Weights of a small mixture-of-experts language model, trained from scratch on English Wikipedia.
Experts: 24 experts in each of 9 layers, 160 SwiGLU neurons an expert, 2 picks a token, a softmax router, a shared expert of 128 neurons.
Below are experts of layer 7 (counted from 0) of a mixture-of-experts language model. Rows are named router (the router's row for the expert), gate (a neuron's input weights, with its number), up (a neuron's input weights, with its number) and show model dimensions 80-119. Each number is 128 + 32 x the weight over its row's rms, rounded and kept within 0 to 255.
Before each expert's rows: a language model's description of what the expert responds to; "gets" lists some tokens that make up at least twice as much of what it gets as of all text. This comes from a sample of Wikipedia text that the model never trained on. Tokens count by the router's weight.

# expert 5
What it handles: Name-initial capitals, mostly T, C and Sh, after table pipes, commas or dashes, as in | Tyrrell, Tokyo, NBC; also pieces of transliterated text.
gets: " C", " T", "t", " t", "T", "0"
router [136 117  97  59 110 130 136 133 114 160 153  95  79 115  98 149  87  67 152 103 178  81 113  97 151 122 169  96 162 159 190  88 142  83 112 136 123 168 103 157]
gate0 [122 114 133 119  79 154 231 105 125 102 118 161 218 102  85 157 100 127 107 146 110  80 121 123 136 100 103 116 107  63 155  82  96 132  65 195 114 132 126 119]
up0 [153 148 151 153 143 149 152 190 115 109 192 128 145 121  88 145 143 107 110 142  73 117 117 131  86 168 101 142 204 128  98 157 107  79  85 109  95 128 103 155]
gate1 [193 152  88 103 118 159 161 126 108 130  76 113 106  90 153  80 148 121 131 112 166 126 164 154 138 113 173 161 103 115 126 130 191 133 127 109 171 151  89 145]
up1 [143 145 148 139 153  80 157  82 128  97 147 150 123 144 124 168  82 132 145 115  76 121  90 174 171  78 118 103 142  89 116  86 119 160 128 124 129 167 109 110]
gate2 [107 119  64 115  71 141 149 149 120 147 146 105 103 106 156 126  87 110 178 101  84  91 162  44 134 113  98 136 118 144 109 113 135 154 180  60  72 144 122 108]
up2 [156 137 129 108 111  81  70 146 170 135 170 171 136 126 185 137 155 102 110 182 100 149 116 228 137 134 109 108 219 106 149 165 202 120 123 161 117 186 166 173]
gate3 [ 99 141 188 142 117 109  91 117 136 134 177 177  75 125 190 159 149 108 142 133  97 147 140 160  85 145 165 166  81 196 162 127 184  86 119 124 121 101 102 211]
up3 [164 153 188 134 127 152 111 115 159 126 149 143 167 129 120 184 184 108 157  56  88  71 134 151  79 134 106 138 164 130 144 142 199 140 111 120 167  91 100 172]
gate4 [136 130  86  83 137 162  71 128 112 118 117 158 131 100 141 144 122 140 174 100 154 114 160  96 105 134 144 132 123 174 109 139 114  55 115 118 142 118  60  57]
up4 [110 155 129 148 168  74 132  67 122 122  98 120 144 162  63 128 139  77 200 146 101  89 122 151 198 166 141 163 142 136 163 135 171 137 147  90 117  88 109 218]
gate5 [115 130 108 154 170  40 129 190 152 133 183  82 134 125 157 153 177  74 127 111 157 143 130 136  84 151 155 152 173 158 164 154 133 151 124 109 172 119 123 148]
up5 [136 125 140 135 151 142 103  88 105 113 104  96  68 128  96  96  81  86 102 131 169 106 122  77 124 130 137 170  87 156 171  97 133 142 101  67 101 142 115 116]
gate6 [ 72 142 118 132 142 123 128  80  79 146 134 131 104 125 142 158 125 131 101 112 100 105 111  68  88  87 122 181 144  95 149 145 118 156  91 107 104 209 103 130]
up6 [138 130 143 133 173 150 116 106 124 102 150  84 184  96 158 140 124 150 170 108 142 161 151 169 120 160 135  68 162 133  68 133 131 130  99  94 151 141 177 144]
gate7 [ 89 113 113 163 127 127 168 176 130 105 208  86 131 167 115 118 202 120  98 117 193 162 104 140 134  97 120  62  84 130 158 148 104  66 138 177 163 134 140  79]
up7 [148 138 133 117 142 121 112  73  96 193 155 160 149 117 105 129 156  99  72  94  91 192 111  97  82 140 112 190  91 140 133 165  30 133 162 113 101 124  63 118]
gate8 [115 148 129 116 150 130 106 151  80 176 140  85  97 179 108 137 173  76 123 134  75 108 101  97 102 123 127 144 145 129 124 144 148 143  65 114 139  79  76 179]
up8 [ 87 124 148 156 192 152 159 119 104 118 121 154  70 108 166 194 162  92 123 184 180 136  78  84 174 106 103 158 103 139 162 139 133  90 150  80 124 128 138  65]
gate9 [ 95 191 121 213 169  85  98 142  93  73 100 134  79 138 124  98 144 109 164 170  89 113  80 156 129 108 156 163 117 131 168  83 214 165 146 135 134  55 107 115]
up9 [127 134 194 103 144 125 136 153 168 142 198 161 161 124 155 133 105 110  97 116 141  76 111 128 151  89 126 113 105 153 128 165 113  77 110 107 105 111 152 193]
gate10 [176 118 122 129 196 144 141  86 139 167 122 156 164 118 159 111 126 189 161 122 169 119 115 133 169 132 120 152 111 121  76  99  98 158 174  85 113 174 115  51]
up10 [123 115  84 128 130 207 123 141 130 127  96 140 113 167 196 157  88  97 115 121 163 106 124 105 141 115 179 179 125 150 120 148 148 109  88 161 121 110 115 120]
gate11 [103 129 133 128 101 154 178 160 113  93 113 106  87 102 128  92  86 153 139 104 144 155  96  96 138 128 128 168 126 188 118 120  64 139  76 133 138 165 124 103]
up11 [136 130 111  95 122 140 185 148 148 144 103  91 150 112 139 106  97 136 131  87 158 142 154 108 154  99 136 151 102 193 120 181 112 145  69 138 140 164 173 119]
gate12 [114 172  84 113  84  86 165 152 138 136 134 165 150 138 114  93 150 150 159  92 101 161 137 126 127 114 115 108 110  78 162 127 123 134 168 148  40 149 120 111]
up12 [ 98 118 138  66  78 180 130  75 134 101  75  95 100 164 115 142 126 177 151  94 140  74 129  67 161 108  86 124  91 117 137 119 115 130 127 144  80 128  91 111]
gate13 [127 159  97 160 128  85 122 148 115 134 174 103 147 124 162 112 147 102 164  85  56 115 149 158 108 118 123 120 127 164 103 146 148 108 161  79 125 161  97 155]
up13 [108 144 127 143 133 149 119 110  96 167  66 181 116 112 133 105 133 178 203 109 180  75 154 150 117 141  95 120 150 147 124 119 113 129  88 197 202  58 139 159]
gate14 [144 143 181  99 131 102 135 138 159  87 137 155  92 179 129 162 136 103 147 156 116 137  94 128 134  89 130 135 159  81 127  91 184 173 124 135 158 152  79 114]
up14 [134 149 102 116  92 138 126 149 158  80 155 184  73 117 136  97 138  97 184 180  56 110  84 106  78 185 132 141 118  78 115 116 156 178 123  90 197 113 128 159]
gate15 [121 125 112 155  57 100 142 131 105  79 126  76 148 120 154 169  90 131 160 121 160 110 131 112  93  95 132 153 146 143 170 106  77 110 121 109 145 106 116 139]
up15 [135 123 105 122 137 162 142 156  74 161  85 121 172 123 123 154  92 149  87  98  80 128  98 139 117 166 110 122 152 123 152 116 178 149  68 140  81 138 140 160]
gate16 [ 74 105 120 131 125  82 158 148 111 181 115  64 130 162  84 138 160 183 177 163 180 120  91 176 130 168 137 128 157 153 130 151 107  87  97 138 169 172  86 120]
up16 [137 139 131 109 121 102  97 117 129 104 151 128 146 125  85 151 100 128 140 132 159 123  89 119 156  76  66 140 121  40 120 119 116 116  29 106 132  88 102 182]
gate17 [115 148 168 111 165 158 150 185 196  74 192 116 135 186 133 137 118 176 165 157 114 144 115 160 152 145 184 152 142 119  77  59 144 114 121  85 160 149  83  51]
up17 [101 120 150 134 153 145 120  99  96 176 111 154 109 103 153 188 152 100  86  98  71 134 165  95 175  94  94 134  91 121  94 133 134 105 208 123 116 129 158 157]
gate18 [150 138  32 115 122 142 120 119 114  82 116 154 183 115 168 172 109  69 136 135 146 136  73 143 155 108 148 130  86 113  80 124 176 144 128 122 193  90 144 112]
up18 [ 71 177 187 141  61 165  91 164 127  68 159 142  55 118 137 123 144 170  64 114  82 137  67 107 177 116 157  67 136 133  90 172 109 135  68  80 137 131 160 155]
gate19 [ 99 123 117  97 112 180 142  91 145 128 141 140 149 101 100 163 105 103  78 111 112 150 199 120 124  80  73  94 153 126 111 117 106  81 171 175 139 157 126  99]
up19 [ 69 122 138  86 196 146 160  95 109 118 141 127 202 144 137 122 201 161 109  59 126 136 105 158 126 183  72 139 104 160  84 184 113 145 147 149 145  94 106 106]
gate20 [ 84 126  94 135  75  97 112 114 123  66 130 116 181 150 115 172 130 196 196 148 145 107 139 120 117  70 182 132  91 113 128  77 133 173 179 110  74 130 132 132]
up20 [122 130  50  69  77 113 111 140  85 162 173 142 153 108  90 170 102 142 160  90 123 137 154 149 157  98 104 121 149 129 149 212 164 124 162 155 118 152 162 123]
gate21 [125 115 153 135 168 196 125 164 134 186 116 155 149 137 123 121 120 119 171 173  88 175 156  89  81 120 118 148  88 127 130 128 140 145 134 133 120 137 128 158]
up21 [132 145 100 122 135 177 134 184 118 107  59 132 191 172 130 137 120 132 157  68 142 163 123 103 146 176  98  98  68 131 146 120 174 140 185 149  91  95 122 156]
gate22 [152 125 144 109  92 149 141 104 142  81 153 168 176 166 132 170 143 154 191 144 118 140 109 151 154 118 155 114 113 150 161 166  74 124 167 111 122  92 123  60]
up22 [ 97 166 146 121 153 119 111 157 117 113 124 154  88  67 153 115 107 130  70  77  83 124  90 162 139 161 146 167 116  71 147  90 130 184 117 171 124 147 156 181]
gate23 [131 133 158  55 137 137 136 165 173 126 138  92 139 136 133 135 196 162 154  67 141 131 135  83  75 105 159 103 171 150 113 170  88  81 123  93 123 147 127 139]
up23 [206 126 105  98 135 138  93 144 191 156 204 118 107 137 130 131 179  93 119 126  70  95 117  86 137 134  83  97 121 105 159 162  90  83 115 129 101 155 131 171]
gate24 [154 178 135 115 132 152 168 127 137 106 158 129 149  74 146 148 105 167 184  83 101 123  94 100 124 146 124 193  97 178 136  92 155 133 118 125 113 140  75 146]
up24 [160  97 111 134  79 106 168 144 177 158 133 111 150  90 159 115 106 156 128 158 149 139 138 114 117 133 107 159 107 157 127  90 140 121 130 121 132 134 101 119]
gate25 [103 127 137 122 165 119 138 127 149 110  84 156  92 183  95 146 153 166 131 188 124 127 144 120 147  98 118 130 149 133 142 112  58 148 106 162 110 175  99  89]
up25 [141 149  67 156 154 160 148 131  85 156 136 143 163 143 120 181 113  89 148  86 101  82  96 123 108 110 124 170 106 142 196 161 165 108 104 173  85  98 149 107]
gate26 [ 42 145 134 142 129 123  73 101 141 105 122 179 127 244 144 114  95  98 130 132 102 124 134 114 130 110 111 104  82 185 128 125  55 166 194  94 119 102  91 141]
up26 [146 136 160 126 205 213 172 119 131 135  63 194 143 128 137 129 163 158 154 141 101 149 105  97  81 140 127 144 109 113 161 116 166 139 116 130 149  67 150 123]
gate27 [165 139 126 114 125 117 133  98 148 137 128  83 175 159  96 104 113 106  72 188 175 133 135 101 179 105 175  96  98 205 121 129 118 122 138 158 111 123 173 128]
up27 [129 135 117 125 124 141  99 154 123 131 150  78 150 146 175  95  41  87 150 121 155 154 120 148 171 115 128 112  98 141  66  86 146 113  71 118 127  67 119  82]
gate28 [ 98 145  88 123  97 124 132 146 163 190  95 107 146 170 164 142 104 119 111 157 181 115 145 133 101 114 180 124 201 161 104 163 120 119 128 108 176  93 181 147]
up28 [150 122 133 102  99  63 160 124 141 113 187 105 109 135 145 150 139 137 128 127 116 118 135  91 120  35  96 133 165 178  67 153 107 158 141 168 123 114 166 165]
gate29 [127 121 153 146 111 125 164 120 162 186  71  84 130 117 108 184 174 100 141 145 133 121 170 165 156 151 209 131 129  80 148 130  94 144 155  13  64 199 123 101]
up29 [126 126 186 156 131 170 115 177 102 117 188 104 108 185  88 138 142 142  84 136 144 189  87  62  97  85 122  87  63 176 139 141 115 145 142 126 177 144 180 104]
gate30 [134 109 124 147 109 185 100 177 102 142 144 155 105 114  60 145 102 122 118 138 137 127 141 136  48 165 128  92 120 120 105 109  86 160 124  96 160  81 124 145]
up30 [ 99 103 120  57 131 101 126 141 153 141 129 164  92 209 127 114  92 107 141 111 202 106 132 121  94 100 131 150 107 111 107 156  69 186 106 139 130  97 125 134]
gate31 [150 138 115 116 184 120 131 221 185 160 147 105 177 165  88 137 151 157 105 110 142 159  74 106 102  74 150 115 149 111  87 149 118 111 110 146 128 145 177 122]
up31 [ 88 149 103 140  67 124 186  86 100 149  79 164 107 140 101 130  92 104 126 146 166 144 110 178 101 120 155 146  63  61 134 111  98 114 163  93 153  85 199 120]
gate32 [ 95 105  85 134 125 163 199 134 137 193  78 105  87  85 168 157 131 111 131 152  34 129 167 129 110 165  87 116  71 149 112 125  92 141 105  97 192 202 189 151]
up32 [166 135 144 110 191 107 131 149 179  73 156 144  93 154  99 143 117 223 120 113 130 105 147 170 125 121 106 112 157 118 171 156 152 143 131 118 136 132 130 108]
gate33 [124 136 191 115 160 117 151 177 179 119 181 136 154 154  82 141 153 172 191 182 115 103 173 169 137 143 141 131 103 118 123 116 157  94 202  96 156 139  81 119]
up33 [112 116 113 101 159 132 117 125 107 139 185 132 102 164 131 105 135 189 128 137  93 135  91 154 102 122  98  94 180 115 128 209 146 149  80 124  80 153 155 170]
gate34 [135 157 138 114 175 107 100 180 149 107 102 132 121 146 128 115 147 133  90  86 129 133  82 137 189 162 160  92 158 140 157  63 233 133 112 193  72  81 117 154]
up34 [129 116 112 106 118 126 118 141 174 128 112 175  92 110  89  94 125 136 155 134 121 128 127 154 199 125 112 115 117 146 145 137 187 164 106 146  90 116 151 161]
gate35 [ 79 151  94 105  98 180 230 116 103 112 130 171 107 179 195 187 122 119 156 114  98 148 126  94  80 174 138 213  80 123 158 175 172 189 115 128  79 109 102  91]
up35 [121 160 107  60 115  96 152 108 138 156  85 121 143 116 122 151 162 140 148  67 113 141 148 122 138 138 145 190  54 143 109 160 101 102 129 100 117  91 124 111]
gate36 [ 99 166 126 180 142 115 148  94 140 107 130 161 162 121  89 200 118 130 133  83  84 167 148 167 103 142  27 168 138 116 141 153 178 112 138 140  66 139 140 151]
up36 [ 55 132  71 138  68 137 137 199 135 164 142 115 124 115  67 135 127 145 128 108  95 110 143 110 130 148 117 110 141 168 118  94  96 108  83 126 103 131  90 111]
gate37 [148 160 101 118 122  66 186 163 110 156 122  71 176 198 141 142 225 135 124  98 153 100 134 135  97  94 123 166 132 177 132 130 167 111 121 117 145 114  73 139]
up37 [170 177 114 130  94  90 156 112  74 167 173  87 123 216 144 148 142 107 102  80  96 146  93 100 153 150 152  71  63 109 123 154 108 141 116  89 129 156 110 201]
gate38 [106 107 207  96 103 108 132 153 159 150 168 112  82  76 153 117 165 128  88 166 123  92 168 143  95  98 113  93 137 109 104 140 130  58 173 145 135 126  94 162]
up38 [188 143 145 136  89 115 154 150 124 121 140  53 133  94 123 151 128  97 109 126 113 160 120 133 116 146 126 164 194 132 146 119 139 114 154  95 131 168 138 117]
gate39 [171 166 111 178  62 137 161 149  74 134 164 127  83 137 129 122 134 120  91 140 172  94 120  71 171  97 178 145 114 133 178  70 139  87 185 123 118 133 129 112]
up39 [ 87 149 166 113 126 137  86 155 176 168 133  89 152 172 114 129 130 153 121 104 132 104  84 145 131  92  76 164  76 165  87 126 124 121 142 159  83  89  96 118]
gate40 [131  91 134 114 107 192 111  52 126 139 134  51 151 132 143 120 112 110 167 183  91 117 130 148 163  93  95 106 157 104 143 132 128 134 109 132 151 143 121 174]
up40 [131  92 118 159 135 126  76 155 117 165 130 100  95 118 191 129 141 171 143 165 187  88  91 142 150 133  82 116 165  97 145 105  21  86 124 139  83  94 153  78]
gate41 [162  86 117 175 133 147 151 151 123 139 111 130  75 102 167  92 138 213  80 199 232 131  97 127 147 125 183  97 118 117 140 127 122 118 119 200 143  73 146 143]
up41 [129 137 150 161 147 103 204 128 168  86 120  85 173 103 108 149 121 125  48 171 196 150  83 118  90 132 178 149 165 176 110 147  80 175 159 105 145 169 202 171]
gate42 [153  89 181  85 165 176 130 165 128 173 137  75 155 146  89 100 138 167 161 119 124 121  94 132 147 119 157  72 102 166  89 158 162  87 195 140 106 134  88 102]
up42 [ 85 128 177 142 169 119  79 130 107 158 118 163  94 106 160 125  79  94 139 127 125 154 133 153  85 169 123 154 114 152 135 163 123 132 144 123 165  91 161 141]
gate43 [120 126 147 139 155 115 148 112 139 124 144 138 137 147 112 110 155 157 145 115 171 172 127  99 148  76 100 119  84 209 106 100  88 114  92 122  75 144 154 124]
up43 [ 66 104  85 157 138 210 137  94 145 119 171 112 176 144  94 177 139 149 137 151 115 136  93 124 115  70 100 108 116 146 122 143  71 150  87 121 154 117 132 112]
gate44 [ 63 134 112 161 162  96 119 212  54  91 193 130 117 178 105 111 127 115 129 114 103 142  65 124 130 141 166  96 109  95 133 110 104 125  65 204 175  76 126 120]
up44 [124  99 106 112 112  47 124  91 156 194 147 162 145 104  97 147 128 129 174 135 145 145 131  94 128  70  73  90 122 171 121 130 108 160 128 126  97 114 161 125]
gate45 [104 107 172 117 115 153 149 116 192 132 153 137 178 153 143 166 146 151 114 156  53 141 118 155 101 108 137 134 166 153 160 101 129 152 105  77 146 176 101  76]
up45 [145 135 132 134 161 105  95 163 127 127 120 167 122 121 115 103  92  97  68 112  90  75 102 131 180  66 107  78 165  95 123 112 185 142 141 122 129 137 189 186]
gate46 [169 159  85 123 109 104  95 101 114 130  81  95 195 178  55 116 122 120  97  80 189 130 140 157 169 139 141  78 202 113 106 132 158 117 155 140 128 126 113  94]
up46 [121 157 180 121 179  82 148 153 175 150 159 135 141  76 137 138 190 115 157 151  76 126 147 139  86 142 125 130 155  93 108  85 156 109  79 158  56 116 159  97]
gate47 [115 127 182 128 166 179 178 152 114 161  98 132  78 120 155 136 184 161 122 119  95 109 126  85  78 161 133 134 107 150  90 144 127  63 132  97 136 137 119 130]
up47 [106 161 104 116 102  97 106  27 122 164  96 146 134 151 130  63 129 155 131 148 164  91  98 101 168 133 167 117 130 115 153 174  71 123 147 219 148 156  93 127]
gate48 [136 174 115 139 118 130  85 146 119 110 112 156 129 115  83 162  73  72 146 191 108 132  77 124  76 156 152  88 202 157 159 100 139 131 135 165 105 128 140 127]
up48 [143 146 125 141 158 125 120 146 123 135 115 101 134 106 201 143 165 154 134  11 132 156 149 191 127 156 137 113 100 115 123 198 109 156 111 174  86 152 142 105]
gate49 [ 93 141 143 114 180 165 134 103 143 125 129 116  97 173 117 138 117  92 114 185 145  96 139 128 137  85 153 144 141 176 166 138 151 157 135 144  68 107  71 171]
up49 [120 107 136 117 153  75 186 189 134  74 126 189 157 132 104  62 153 177  50 111  80 124 104 124 153  95 112  86 193  69  64 129  99 146  92 152 139 156 124  85]
gate50 [ 86 138 121 108 145  92 146 197 157  96 142 124 172 110 182 142  89  94 129 106 170 121 115 133 160 105 117 142  93 116 190  84 148  72 136 129 159  76  87  55]
up50 [149 167 112 165 114 125 143  97 132 127 113  83 159 160 123 119 157  92 115 115 141 121 167 182 131 183 171 163 178 182  77 168 183  96 101 147 109 199 116  97]
gate51 [148 166 146 125 148 146 182  99 192  98 115 141 111 115 105 144 139 156 143 151 102  99 139 164  93 146 118 189 154 109 101 185 214 161 171 119 126 191 122 122]
up51 [128 150  98 152  93 154 131 149 164  78 137 120 146  99  94 150  89  66  88 123 105 101  95 142 142 160 157 118 149 138  78 148 214 102 149 132 182 124 130  73]
gate52 [ 89 142  68 130 113 116  97 161 150  94 148 208 115 129 182 146 104 121 162 138 129 129 145 170 170  97  98 164  93 221 196 101 149 160  97 129 169 145 139 109]
up52 [125 146  69 164 110  54 109 138 147 137 104 147 156  92  96 145 168 144 136  96 199  98 112 111 119  85 140 151 144 145 131 135 154 116 189 124 119 148 183 119]
gate53 [182 185 162 130  91 139 132 100 118  97 145  80 109 104 159 161 153 136  89 140 187  72 100 142 107 106 153 162 143 175 121 206 127 143 154 146  96 117 106 122]
up53 [139 126  73 165 168 111 103 142 121 144 129 196 149 136 135 155  67 147 172 139 122 108 123 108 173 167 115 162 138  94 142 121 177 129 109  41 122 148 156 106]
gate54 [125 109 153 178 136 161 129 129 142 135 142 113 156 145  86 115 129  96  94 219 130 160 111 140  96 144 196 112 162 108 140 139 170  91 179 129 157 147 117 135]
up54 [ 78 119 126 115 108 122  86 150 106 146 140 190 136 140 111 115 135 130 163 152 143 128  76 110 179  75  84 105  81 136 154 148 138 123 134 154  60 124 158 107]
gate55 [123 137 137 132 101 125 192  68 109 147 106  86 143 133 140  52 106 122 191  90 152 113 157 112 136 163 140 164 180 140 151 113 126  73 199  75 121 175  89 100]
up55 [151 143 106 123 129 127 126 106 100 148 156 162 104 137 113 199  86 184 170 115 106 150 152 142 166 134 114 137  91  66 147 120 153  93 161  93 103 152 138  89]
gate56 [ 95 140 106 193  93  78 124 131 129 111 169 169 161 182 214 175 140  92 153 164  83 125 181  82 103  82 149 150 172  55 141 105 182 149 140 111  92  75 127 100]
up56 [152 142 110 102 134 121 128 128 124 112 117 116 174  98  40 151 144 130 132 113 107 204 142 144 120 142 156 150  71 134 115 144 166  69 158  62 119 156 141 170]
gate57 [134 114 106 106 155 122 122  80  87  89 147 100  98 150 124 120  97 116 128 144 104 141 126  90 100 103  97 130 140 120 187 118 167 146 165 104  84 139 163 180]
up57 [ 80 111 101  95 136 113 100 166  91 101 150 125 180  78 105 132 114  98 178  68 150 106 115 169 133 171 140 151 112 152 173 113  91 107 108 110 104 109 128 197]
gate58 [125 128 162 132 160  99 150 174  91 114 166 100 138  91  78 152 118  97 121 140  75 136  87 114  90 144 117 185 131 177 140 157 131  93 117 153 156 143 142 181]
up58 [150 109 116  70 141 135 108  82 137  84 157 104 159 153 127 167 102 125 111 118  93 113 141 127 145  99 187 132 109  52 147 173 118 159 179 120 110 170 137 149]
gate59 [147 137 124  97 111  98  94 141 145 124 113  80  97 163 159 197 171 194 134 114 129 130 151 182 152 115 114 155 134 232 113 134 156  79 130 150  78 151 104 113]
up59 [113 180 157  93 216 117 105 127 139 106 148 141  89 118 172 111 156 148 145  88  93  26 100  84 179 146 102 126  73  95 137 169 141 143  66 131 125 195 129 115]
gate60 [ 80 203 156 138 122  98 133 154 120 158 141 136 158 157 177 117 168 115 135 114  61 100  96 133 117 111 109  98 159 149 138 115 166 152 177  60  67  76 137 127]
up60 [110 147 150 151 120 143 105 137 151 125 103  66 116 188 111 139 129  91 143 121  83  46 168 152 127 139 100 140 136 105 170 122 155 120 118 108 111  97 124 129]
gate61 [ 93 141  42  44 134 128 134 114  74 155  62 135 126  82 153 167 140 153 197  75 144 130 122 103 102  91 134 165 138 141 118  58 129 119 135  98 118  93 139 102]
up61 [ 88  96  99  83 122  99  93 156 136 115 132 190  89 168 139 126 149 186 174 131  91 164 160 112  61 109 190 144 122  87 172 104 122 168  60 132 119 141  83 169]
gate62 [144 141 116 111 102  65 163 140  72 144 138 103  88  63 108 125 164 108  79 139 150  81 142 108 113  47  92 159 126 158 177  84 115 114 159 111 151  72 151 136]
up62 [108  99 176  92 116 159 129 126 155 117 161 155 124 165 134 130  85 116 165 153  83 122 119 123  89 137 125  76 131  75  89  95  81 107 121  78  83 154 148 120]
gate63 [147 172 159 127 177 121 122 149 157 140 139  65  84  84  94  74 163  98 128 169 111 107 126 112 164 121 188 118 179 167  90 116 198 132 205 102 126  84 156 174]
up63 [138 146 116 119  95 136 117 117 155 123 129 128 134 146  50  90 154 135 147  57 106 113  92 191 146 155  98 142  95 158  57 125 105 134  95 170 155  56 100 119]
gate64 [174 182 124 138  62 126  65 136 104 162 139  85 110 116 105 100 141 157 145  99 108 147 159 128 116 102 168  91 160 124 167  80  72 153 142 142 123 121 129 115]
up64 [167 163 104 105 120 109 166 134 143 133  90  74 123 203 137 126 119  99 130  86 152 115 150 107  78 185 164 136 140 107 132 138 167  83 129 100 167 135 122 154]
gate65 [122 141 103 112 106 103 131 111 123 136 109  92 114  92  80 135  83 141 195 115 117 110 105 119 116 123 105 200  97 135 121  87 106 112 130 116 160 117 140 133]
up65 [156 146 127  77  85  83  93  85 108 137 100  86 135  96 122 179  48 188 135  96 159 123 145 100 118  92 124 173 133 156 115  92 110  85 174 145 179 110  79 123]
gate66 [129  87 201 106 133 165 143 135 139 138 137  40 158 125 113 146 138 127  65 134  61 102 176 155 159 162 108 115 147  86 131 114 140  45 147 119  96 168  88 119]
up66 [117 115 133 166 143 130 169  96  97 102 156 147  96 152 107 129  97 137  93  89 118 121 133  81  56 127 111 154 101  94 163  90  61 108 128 128 138 116 103 174]
gate67 [136 154  74 102 141 160 133 105 132 131  82  87  91 212 187 140 108 107 126 167 100 129 130 117 154 100 136 121  93  84 132 138 144 154 168  95 106 124 137 172]
up67 [182 119 171 117 113 174  81 132 153 139 171  99 164 114  87 115 179 123  98  73 100 167 157 195  93 163 132 174  30 155  77 120 108 167 150 152 128  99 109 165]
gate68 [ 83 131 126 141 204 129 188 145  70 104 179  64 118  73 142 142 142 134 135 102 117 185  97 133 119 135 103 145  98 139 131 103 176  91  93 171 171  95 129 166]
up68 [131 130 147 165  88 127 113 114 121 142 124 154 113 159 123  98 204 137 118 104 161 137 110 139 129 163 162 103 111 154  78 209 137 145 175 135 117 159 153  87]
gate69 [111 118 107 131 140 162 149 179 148 134 120 172 120 105  96 125 216 153 119 105 102 104 140 162 113 167 140 154 180 154 153  89 179  79 100 181  95 139  92 175]
up69 [ 97 125  99 190 110 111  74 134  58 116 166  54 178  71 105  99  93 109  97  93  87 103  87 136 118 108  99  54 149 150 124  87 164 136  55 184  87 135 140 157]
gate70 [ 87 118  95 147  86 113 144  90 164  77 199 107 107  92  78 120 117  92 151 132 158 163 169 111 154  91 103 102 124 147 104  66  82 164 151 158  41 125 145 144]
up70 [116 127  98 131  94 115 159 154  93 133 115 150 134 149 123  91 108 135 110 163 169 126 113 139 133  93 153 103 118 181 126 106 130 115  69 158 104 158 103 155]
gate71 [164 139 159 108 150  97 176 117  89 158 186 131 110 124 160 147 120 148 151 126 121 114 120 172 175 114 115 161  98 154 128  78 144 100 114 159  88  73 108 207]
up71 [ 96 148 112  84 146 118 107 129 150  84 119 143 129 111 167 102  72 150  95 157 154 104 101 106  78 185 130 157 135  81 157 147  85  91  73 110 139 159 125 164]
gate72 [ 87 154 143 130 183 101 136 169  97  87 137 139 102  59  86 143 154 115 125 167  57 142  62 116 166 131 138 117 155 107 124 116  94 124 131 158 160  68 145 124]
up72 [107 115 109 129 156 165 105 138 122 101 115 134 135  57  85 163 136 128 111 111 178  65 157 111 157 122 179  69 137  77  67 128 144  77 157 120 108 151 147  93]
gate73 [134 151 111 139 125 113 112 117 117  47 146  79 167 144 143 140  84  92 122 136 173 135  89 177 128 109 126 141 152 205 179 106  93 135 166 186 132 150  94 155]
up73 [ 84 154 110 127  89  84 141 129  86 143 100  86 159 102 121 108 130 153 154  93 116  99 153 114 105 173 108 140 141  94 133 138 172 125 190 201 204  98  51 178]
gate74 [133 144 123 116 153 129 109  91 125 140 129 119 127 148 141 108 120 163 101 135 112 106 144 143 148 133 132 103 110 165 189  92  45  88 110 195 114 114  91 200]
up74 [157  90 138 130 177 102 150 154 138 138 143 186 139  92 149 128 139 184 113 118  84 106 163 130 131 141 120 136  82 112 171 147 150 142  83  93  99 155 120 120]
gate75 [113 106 123  85 125 146 128  62 141 196 163 108 113  94 118 141 160 155 161 125 140 110 177 102 148  96 141  77 186 149 176 130 136  52 125  63  97 144  88 148]
up75 [170  99  85  82 186 147 134  61 126 123 171 111 100 107 120 104 167 117 147  84 176 111 133 121 161 172 142 134 196 159 183 136  28  59 111  97 106 118 103 165]
gate76 [132 116 135 163 118 122 147 133 109 117 152 153 174  63 147 176 120 168 124 171 153  84 149 171 137 135 115  83 194 121 104 142 147 154 170 133 152 115 153 157]
up76 [114 134 114 101 115 100 136  90 137 151 104 125 103 143 183  87  96 147 165  99 146  94 116  48 141 134 173 159 100 200 120  59 160 119 132 159 110 180 125 141]
gate77 [ 85 151 144  97  59 149  82 109 131 159 144  95 144 136 118 122 174 167 161  84  56 121 171 179 119 127 174 136 139 148 150 168 105 119 205 159 127 109  84 137]
up77 [ 93  94 116  85  97 124 161 125 169 171 191 102 161 125 113  97 173 174 158 104 102 129 185 132  94 129 172 200 187 114 118 205 104  92 128 101 141 152 125 159]
gate78 [ 39 163 144 174 132 117 109 152 108 140  95  98  91 119 149  63 152 129  82 104 136  79 124  74 117 126  76 126 125  99  97  44 139 167 121 108 147 134 130 123]
up78 [109  86 151 145 148 145 125 115 153 123 143 170  97 145 165 169 125 152 131 119 118  82  90 138 191 107 144  85 134  75 141 107 109 118 149 156 131 156 144 114]
gate79 [ 54 101  74 138 123 154 125  66 105  97  94 104  90 145  91  98 166 138 172 181 159 115 173 105 110 140 150 101 142 126 137 115 122 149  92 123 110 138 155 113]
up79 [122 139  99 120 119 111 140 117  59  47 116 111 123 125 102 141 173 107 176 161 142 143 185 119 105 200 109 141 159  57 134 155 103 105 140  84  90 123 143  71]
gate80 [126 139  82 137 119  82  76  97  87 160 147 106  86 124 111 153 116 106 150 145 133 126 105  94 167  75 121 125 119 147 165  68  72 130  88 157  98 133 162 207]
up80 [122 118 130 124 120 146 171 210 125 157 155 118 129 182 131  83 137 147 130 107 100 138 150 145 196 131 136  85 123 104  49 131 176  89  99  22 161  79 105  52]
gate81 [ 50 138 143 161 150 121 153 138 162 177  77 173 114 156 116 110 116  63 124 152  76  62 179 144 129  97 146 117 124 119 103 115 181 106 127  45 149 133 102 144]
up81 [136  85 122 118 155 189 145 147 153 162  85 150 179 187  69 113 184 115 162 156  80  95 139 194  85 120 151  84 102 185 111  93 172  78 129 156 206 142  76 118]
gate82 [ 96 149 167 171 157 109 144 156 141 159 137 175  75  92  87 210 122 144 107  99 103 177  83 214 115 137 119 112 130  94 148 121 212  62  99 126 150 142  83 143]
up82 [120 132  81 173  80 150 146 101 165 109 105 112 142  37 102 228  44 104 149 107  93 146 106 140 138  88 129 146 113 133 148 119 128  92 171 116 145 101 140 222]